Weights of a small mixture-of-experts language model, trained from scratch on English Wikipedia.
Size: 13 layers, vocabulary 10389, 26.2M parameters.
Experts: 32 experts in each of 12 layers, 64 GELU neurons an expert.
Training: a variant of SOAP for the experts, 7743 steps.
Below are experts of layer 6 (counted from 0) of a mixture-of-experts language model. Rows are named router (the router's row for the expert) and show model dimensions 0-127. Each number is 128 + 32 x the weight over its row's rms, rounded and kept within 0 to 255. Numbers have three digits each.
After each expert's rows: a language model's description of what the expert responds to. This comes from a sample of Wikipedia text that the model never trained on.

# expert 0
router:145129132131191105097144105027128144082159130112128179108152105152112114188108165132143138167122144118120074177114158086143124134124057163134118085096180109174126131127170195129161147105103174137119100183146134073174120175152115099114094112131187077148173178107143124122079146131129137096097119135060092129082149187124102067137183110153124162100096143153172108148098123096099149139101
It responds to: First pieces of longer words, often Latinate prefixes in history or politics prose, such as re, pre, inter, ex, Trans, App.

# expert 9
router:074102173108081128122140122175177127127097216133108138113136134156146118094157102149153115187065057176120140166153119139151150160118098101181141123168123080117117100123103127188162147110164138113191139109129068119142098055162102152161130061112145135188129121117095115144192143101095102194171141084115120156134105099110066220140211095120106142129118137109139170136097152151098124121083
It responds to: Clause-linking words and subject pronouns starting a new clause, such as and, which, who, he, it, also, but.

# expert 25
router:136090078106162135147071201152121130118107172154125190092163163080170108129177128141130142110162124103134178133124139119104120178116132134099134131174190155079218173166157130050094190121144129131140113174130077165049140147088124152128134153135131132133078110146141155135136107152143119131191128139099194152182104151104088136126098100129138139091096118152097177111180148114099052148120
It responds to: Final pieces of place and person names such as a, ia, ra, ata, art, and York, States, League after New, United.

# expert 20
router:170141119132152120155139117167119149121154113169113097116141159076097043179120141100124077131098151099118100101109105182140108142149156158121130110083136147097131125175118081104133129151136086100113129105126115126121131104094149139197142171162121090141194154157111100098102150182117110187117152144125159084057099055095103080162077144130101168154184110172119147133071125132208153104136
It responds to: Lowercase pieces completing ordinary English words and numeric digits, such as 4th, fight, picosecond, cheap, healthy, 6.77.

# expert 6
router:094140114185175137102107156137128137140100062131156133145125183165148147122095102148104208134182127135071134097164103168056124121136125112093139132116141195099127107109142107149129160207115082092128071084162140117061129086186129111134142136145147122157126116158146097129165169111113124118038155208132127134146156168130144116192097109127109146112125107215110097139176131138124095172131
It responds to: Suffix pieces finishing technical words in biology, chemistry and taxonomy lists, such as -ation, -ical, -ium, -ase, -ic.

# expert 4
router:140110112178161090135070107085143090155210167138105095129150134115138107158072102137151157110140127090190120119153154117169081134147165169110118104221145175173108110135105121123130116107209198147083135233100100113146130167093167144141104060091156117118167152104121068126062109129120143132173165135133123124106094103103108089039079207115099142149117125113141100127102131140147125144110
It responds to: Word-initial consonant pieces starting a split word, as in p, b, t, st, sp, before endings like -ing, -ed, -ated, e.g. cont-r-ivances, un-b-eaten.

# expert 19
router:155138092104173128140139170181133138123118073151148134186123101131095044138141120053130088138126108147162175107097118087082172129073148081153089155172129099160127112135105132137167127123141140145153143175170057150135146110188105109140118147156085149125134159140086129141117125053187146129137122135120096113146129149112113143122124159139166141132155168100142118119107060121115093137112
It responds to: Pipe separators and numbers in sports standings and results tables, plus sentence-final punctuation like ")." and heading marks "==".

# expert 30
router:130107123118110131120140118140112106165087144138121153134095121143179099110159098159124163085165144155123155151099133061171119121138140175111095161110094171132144119158124130087221143091132142077142114161150132131132115107081055158129122148134144174127101096091173081099139145150097067117178082127079170109174113175162158105107118094130183209107107171150117148122172061165095077138140
It responds to: First names, initials and name pieces of people, such as John, David, Julie, R., and surname parts like Fenoli.

# expert 23
router:205114082094106117115111115164131106134080110139085144110119190133136131137084151103161135100139095126055189136133105141089139143163089121094149107115095185091072159169148132128168131141096162160165121061151109116088116168133139091155162068128153115114122099128187213124112165128134180191007088197136089096118135160119142092159137073170111149106107160119080144090168132098123062134138
It responds to: Articles and possessive words after prepositions in running prose, such as the, a, his, their, 's.

# expert 15
router:105123191135146074155123143109093122150110150115090069140127146078101149144109101145127159126115136164078073155113096140132157131151125136127084139176135144165099152121175122093174181068129129147115125149114158132120112161114090167121111108095129133060125176151154127139106127119153174105139085202098166164174171059140123111161142113104123063121096104102171116121205131155131154100109
It responds to: Line-initial pipe characters starting table rows, plus mid-word fragments like st, ct, ent, as in Esther and incentives.

# expert 14
router:082173071192112087100129133151105135130087158061154145104197155110108168140121135157119110097095139081204132122132129121078082117150127162110179109109144115114153160134125154127157113108081115155096164152142100158100150117126109086065142129112107135102131213099165123170134139134119192050192095114134177120165106147178112190114155150110132040131171108118197142128108110158126149126109
It responds to: Short lowercase pieces right after a capital letter inside names and rare words, such as Hal, Philadelphia, Humara, Cervera, disaccharide.